config = dict(
    router_score='softmax',
    init_std_router=0.0253,
    n_head=3,
    n_kv_head=3,
    rope_base=38800.0,
    rope_fraction=1.0,
    qk_norm=True,
    init='normal',
    warmup_steps=383,
    schedule='wsd',
    dataset='wikipedia_en',
)
Below are experts of layer 7 (counted from 0) of a mixture-of-experts language model. Rows are named router (the router's row for the expert), down (a neuron's output weights, with its number) and show model dimensions 288-383. Each number is 128 + 32 x the weight over its row's rms, rounded and kept within 0 to 255. Numbers have three digits each.
After each expert's rows: "raises" lists some tokens whose logits its average output raises strongly, later layers aside. This comes from a sample of Wikipedia text that the model never trained on.

# expert 10
router:172177103121122152179090076142178133070122118169161062160131130103113103137093138080173103087090137102187085153153165100170161121114105194101059139145163157188082105138127123130141115134145109109080135073091112175106120162168201117117143087066138138055127120136169139115160131143138150121
down0:145167118117088166119119140178145094159150153112134163118126169114145064124093046171111122119141179130133090161128071090096176123093164120151139113142098162123128161088114082086066123147169088122092106107160106191116130147155074121132207146150116109098124138137107137076153170102158158170
down1:164100151111162133110076138129128120118153167112129129163130088139155105071133137176146091089151146126164148104181155166114096107088138120145100076180127055129098082153178125103177151109088131068111130163106159137141147122108117177151129131173113113107132158128079160128115116125210158093
down2:154171115145155168146136135095119154137125101103128132138136114078138119167135126089159123157186094133092136104146058168154146161102147127170115121125138105133141178153135141121144059073149190158129107172173140139095080113143142098088085128104073136126110154064132065155167135121145134123
down3:166093133140090075157080187165119136141120099167094184111075104141140169119104194148150103103163145130094145134163140135101148145111157160192163080153147128132127126181185124108100178121145100138121084109093125091107103148118132122169143133121144166141171116135126107143189110131117150135
raises: " in", "-", " on"

# expert 42
router:108106163133165089105067103157086078127140067128138078151144131155116114122078144133117125123112117077159143170123161095130165125135104146123075145201097172146139088101132084157140088130186083107123139137131142159090157148119148075084138079176134180041148115137167140184154157107163171137
down0:131154125150073154128138136124076114109125166193158169065100132128108104156138083099166113061159164127146127119103107142093127146185115138108129142090171137119136130115152084168134146124157139131108046152063150044076146154174084185140135098055153128129104160185108168137184138168174075134
down1:090111162148157096136104151157079130159112164175098107097151141113107147132137115104138164152070115115123171112079096139100140132084123063154135176124130157237137110121179120127196068142130118074116144124152123120141131143174168181205173084150111120125106094150147122132126108127166137099
down2:171143136141183199163172138108070181150106115154117186100220106137190107146111092192134160137160125152065103094119143148128045124119127102115166046103132101119118105132085110124173032127166093152155104137161139087151193198140133136159146133162150093133119152188128165094107107104123106090
down3:132156166099107133114140108121114146127083118129125163103070138201104102101142120140135138130147149130113184109072124154088151186158063152132100126148165113121104168076203117139121127169147138147150110114074157134122137174129077138074143167108165111159160151115167119154071132143078147164
raises: ":", " record", " A"

# expert 2
router:116162127132093144065110117148109114163180067147129108117182127145157124144079134162132127108095117118087141202119085126088122157136162118120120129088098123134157176144076101120122115150173073118071163117114193150098115128151192181134148075124115121144135154116149128137107148157162182147
down3:082124154144141108076125182147118078109136107165084172136122122142031173134139153194164143101114171095104074048118105157098133126107184165104135166174125155149126129061130165110175165113142173099128133158153136129089150089140153134137172187112142108149116121158176107119124113067089153142
down4:145147165125158151133148137138153091121123150116137091165075127153076191118140120183150099111189132131087172159163107114138123171080104166111166142060186114080080151088095227139128038126146167097109117152162143089121178107111136157124125103085122133158163125083143121126149098088081172123
down5:136136134112128062169153159101070150084138130157200098125125123186127166094144094119083134143099119134138189107089150144104147124150192062129131187156139127176177131204184143091121122102106107155111131112112141162056162127146063075169122137162118128150114117154102109157163094105158157163
down6:169080116116168112148066111133128112106128122081157113100183120078121147128122185208146104143117132160088093071147118116091175110101105148189116155136124155136162079126124178161160156182202116084122141147135143128116079137116177109110127096151107087125154143084109108050154113147156130147
raises: "is", " and", "a", "al", "ik", "("

# expert 38
router:118135152157158186115104169115173104105174170184115112153107138121187071134112144124124086104133102125078126123130123164124144176194158158193171093105178097148197086104088158110180122127117170186122135142190078163092199114115117124212148078134120094195089142115169129149113152086135152112
down0:067129133150074151154103114052090098154099133200092082178158121180095122142164110132109155073152127134174104087146144155070119090100088149101098199143093098169131143155194120125112135131110090131133113102149161112143072095152114126120120165140130096152199080126110085110097190164142120179
down1:118145152080057120168133089142107132130086139129098177142084152149127207143081109215131110055076093128128023186152081212121145118160107105132126111187151160088100115079136134136190109158147125120112163104149136146111118151124169110170155110166144143137151080101181108096168152117089064123
down2:069133116117135109120131128097099137105158132132158125163095137091118124116097158156155064071133123078095116164155057190131108157147160090113159121133141139135122143078172080170134131114076174099152082092176133123187151105146130092120121136137158112106109117132132111156125138184062142131
down3:149143129131177118170138130118141177129125125131142105073144168130140146121114070090117119154142102119122184125188121134162121129128170125171177082148102132160150108107111120070131137076121169089158149108096166061167163042156084138119152086118138088149142084110087144108116117165150134095
raises: "\n", " He", " In", " This", " The", " However"

# expert 18
router:119147124156128088141070193117098103101137120118196098133112178096132143088125137099138135128058054143155186104120176097093147117227068145114107086158154110168097088147079115161091131174155148060109100034119155107144100173137075129091126131089149158140126115109163077109142111171093118140
down0:095121114108163111085097126142154139173147149120140126108110125117081138153102179119128085095062189136123112188160160141210103099102094106141074072095129114157136084130198149147183167129161185130121112173179164134108182074123167121174160109102147135098141118099105156091097081133088109092
down1:128109122183103074115110125102132096147126150099123086124122089146113105114242116126109149116066126071092148111135045130122075147100125074115124133162149025109149136160147098144151166151131116126131116155202126155093117119060103157164143107051164149156090158108213149076155127116091128106
down2:185146103145167148084111108124158145152159169088168121098115156159110085113170090123089127133107143148074115112091134141106110137177169072099082157114108144123124079123114142142097092119166151203119157112145128183135131118130126096124143166100136138169167151156114149121133131119103144072
down3:087117159158069112061155138108131109107124122142202126095108096123165124171119125129192133086172181121102151122119070137146151093163122173123158148140119108113111090161152141109124049050079027137061084173095152085121138131136154129122145148096092149111083141170181155123184146145162082165
raises: " ", ",", "."

# expert 22
router:116102171129111155184097120146101131123089120083098077144074145135119120159110146104114103149078125084121107162089179120103187131126132134185142140103147111114098117163133119163113131126182183103166133039079181160106148119090079096093066128088141198184166125131109155204180157135134236166
down0:203097187078116152120151127147080069107164124134181112109100095076158145128156133183188090110141136143092112137109131093092102157116084094101156154144122073121141099162198148158193135138107168139063173045141095140127158155105116119174133165152128153140150094128131139133196125138144131176
down1:160156168108105089097152113092172131165161104074157082112107076158111176135142104091150116109081122110110101149083190138100097110119115130108141205140130154117116136137130148167141096106089113106155076097108150088106133188102156108051166088158149124119147154133125152164101110126124119135
down2:188162123097225108107148118093187138154097134097139056087132129091094170073123163118094104160125125109142116135058121155117139070158146111110084138160145158136120160200206098089102114173163116130065118150166087142157151147135126117111156205111124124129152120135106162069133133132088164092
down3:186138161119168128155092097131104152161054180108184094149174129122154122157127122153157135147142153100104082141153100073171138116138116123104104109112048139135130120114070160142132124096127197140131136203161156154116118147103051137149045127137093147121133104144200117133132150136064146156
raises: "ate", "th", "le", "am"

# expert 46
router:126188121176088132164123176120059129146139097122122108135124221107099144102139101102143170166069079141146167160098093088081128107151084131110098165118079126103116024088175129121128058158131133118112149101165124142167135157148120143090104119126137125231184129052190117143146094165129126123
down0:083183112093146173065194100172160107176123127159132146116093132139135108073095109157063137097164164156102119103098111129109161129087115092087170069109135103117141147149191178090124118121186097111064114178105142160160148146161128109177176109167127126135129095116138180116149123148093127082
down1:087169108139222072119172121105144160123156144096180137135163095122114096177144146116098127125081123186118110160125106131113113057097135178144179147185147149054152094118142098164104128111054143104118132119149104146199117166071122135116127111162070180175143139097119150106123114107108136168
down2:171113141086185147158147236109122142128113100122142121115129133117172055137134106178106142136145100116091141078178077082116102172096112081155169115151100135140071093110084186156118125120078147115143137090184131132174122162083121149000156149161118135161123148087170137135192084083104166088
down3:163177098044104117142121179101124091151146156115173161129096186068098104127119126105073172163099159139123111145111061138113144168112163031145168102150161189166138166134112184038081144112113150126144109097111163132119155117116077070173160079156121096131127164103057110113162153143108153126
raises: "-", ".", " ", "D"

# expert 9
router:152106144086127111143118160148136135134069180114167147162111183162100145067105131130127143044093120126060170154147156127078122136137041106105109161135098098155137100144149143137105018212183111087144078099100136159138133155150147169145135129039073164119164131118129102112142149161106146133
down0:148072171120104122068112120163139100147112133133167130104068083140153153122134038089135141158148082130136127143125184163129102127153127171128086067139119073155121174138159121138102107112102097127107091133100156141161096160111157127109119109144159144118105098155177096098130121135103091106
down1:125125139102104120118133124132081186125135108204131145155085148105157135124149118083118131130138142153137130110136116157090150179134205143115070121158163131111107164172110134087118161147106140105118107102153068174165147113152092119192139154134154109094105189175054112114108129136170130143
down2:206173049173146091064184117130156134060087092151148180079109097156144094116174120103158170168157104167138166127189175122137127198177156139146150115143127101094072195119122161066121089050158132123103145158189138126124118135154128139158134180102098160114078086111159164153123123110077133125
down3:131137139160091120087109196144155188114164149089111151079145101155080147132125126113117119139091159104137145135150110074138148083154054098097161080161145109122148112144124118089152061114116099123150168155088132072099091165134145115122148181117096150110100123133137158064105121132134127137
raises: "-", " and", "ier", ".", ",", "ed"

# expert 7
router:176129145110234154106115122141113146148155103148113105145040117117154086083105123109136174154128157117137146160153145135148156093133144134119066091189115115102113162111175107122147108104134078123104125099087135156132131118131116146099159143147144149079139122121131091103071105085163098112
down0:130083126173105118159165113071139058109148074202152082130138111149102108193168164182147154115151157115082119118142117126141159146153113127176093139105109164148052114104082149118144168096091079080127200098121161109126175069099055090107153138096108113091156135148134149159142130107112121097
down1:127164118163128126123113147120141122127093106224118123140160115136095175110057119096173128116093158107100138169121141104146156139154081210131097137118210155145137085074126140071093121156149175050128089150186130136135196077138126121101072130151148106121181088169176163106181122171113144136
down2:056143173107100141161098111087103132129124132120140100110135117109152100071131122120111148098131156148103171160083137158155189141120148136083137092101105210157071093164200129075090115161121104152105193106156180148141098153131100103131167177166125077114118167148067156196163119133128140128
down3:130118102083064122182089098152108136181141132063139111170144079136070131151123087113135146168094141164150098129181147159094106056111168155119155124150080144132141144145120123132100096088106162153139136131129168118161114126165148143162157144105071102126096122169177139119160169154104112125
raises: "-", " ", "|"

# expert 23
router:045163161124101151177108191137141111120108154161141061105149158147132149085116116141138106227137126165075137126105099081094133125145123099077198140042132174150054085145144099105125116160157138112093157116175158103148144129187132162132087214100112106128117117150153135129033155225142083184
down0:129186081103112190177170136177119152150147118134153130144092109109135098100105142146163104155138137159119139140121111128120114196082067133111080107138129105082177123130120124140121100106088128099088103125139168134151102100104100051064157102147108105078093190125143098123043172119209162107
down1:091150099119114086103142152113125162098059094212176126128093098128158135130181146147194160125111112139111178177143122082052119096087155170156163120127111152127157144098084117124057128084078094133106086146146103146073158172200134175114039195123064135116166124135059092104092104072117111098
down2:098082171144168144149142139146119118053107076135132061115144093144133157100132111158159115111129132156108094045158134199076105106129107058185112135157113160115124129205128079177128148132135141172139148091131090074128089139131164154106090176102162127051162198195068066155106150157152046131
down3:127214104145116159092137072078083124132129101130166093138151134108064113127107079174112137103159120079100148140126152154172178133082135097097146140139160108164088104117107109155118090201138102097131076163113095095141101107100125122120183205134137125163187114091068082138092126126150142116
raises: "t", ":", "it", "r", "-"

# expert 14
router:105043134178143187156118106146122128134128134064121216160131164106159141109152133153138143110120146094112093107154164119157160127064108181146089119144143088136174164137129140103167107096107163111114110191137095116149131066158160096123099153114182136138140115143099137168119103131130115113
down0:095159172147120145160138131109140067165197136143176127184141118126114147208133122123115110177094107104180150118145143192106150151109150116169092104121101121140121098134100098097151140145126197092136124147128149101145118157091141087115075080121115108174124156144122136119143144108101171147
down1:161088131131126117071174154127167135125057146107081088123162063180106128128113100172106138178123112111144133137151151086115118143160147091158135136122125105136160139153125163165196130139160115135151152130107138048164124149112120139129085061103135064199162117103098128133126145161155217155
down2:150123140080064119147123163096147089119085116169142105086114121134148111118134166162122103146106068104132136178117172130069136148145111146138194120140119139147113117103082101138152104139131106079133124145150146112158059068139105133117076075143125166153082157188151117154132198066127135184
down3:107140086172167086137136213088087115138113158153138032099153110128120117129134109086157088109118090127102123093196118106104058151135143167125151148117102122195077174172103156119140094130138184120137149106115095131152142090128108174147155145113134118140177086139174105127166087134166160143
raises: ".", " P", " N", " W", " C", " for"

# expert 5
router:108164135126141151102124139170137140110141057199180167142120100116143136084184104189159134127123118184105069172175146191031116080134168098077073097221162139123082130130145127231137159114086105166083130087159095065101091119109174156143156136173104109153143138198128144111084152168134098124
down3:114128186126150099015155082118171141153186118060136111168153140165096123120125133088190114106184121090096131125106140148163127150106122138082158116092141148126111127191119086141187146169105081225118072138074089124140153167143130141133117117180112148154129124152128139139141168098127169157
down4:127136162105226205139184093155142128140144121034105132128095141134113125158107149104147115131126096137131142107152119126139064177126139151166101195150162090154177120131097174149113139152113157117079135175129130128058161139086070116155157104147109102133143146082101115131137049116148105110
down5:075136144158164086085122198125184119167116218105104155087133102137144091146106159140098121158156142142126133158092106134153106139148157095157166106135166116147147088087129179128132185111158161131131114101156136115108104128151090088138135111132147100107101161136128098166138101142114136156
down6:105129097185150130176142141119194155154146125062123135086105162089133130118086121099132166090117130123153091152077175153163152061149174122160108109129128135172087150129093151114072139064152148106147128149146104106083123127077099119124196127146074139097161148104074081134195173102114099132
raises: "2", " by", " ", "3", "."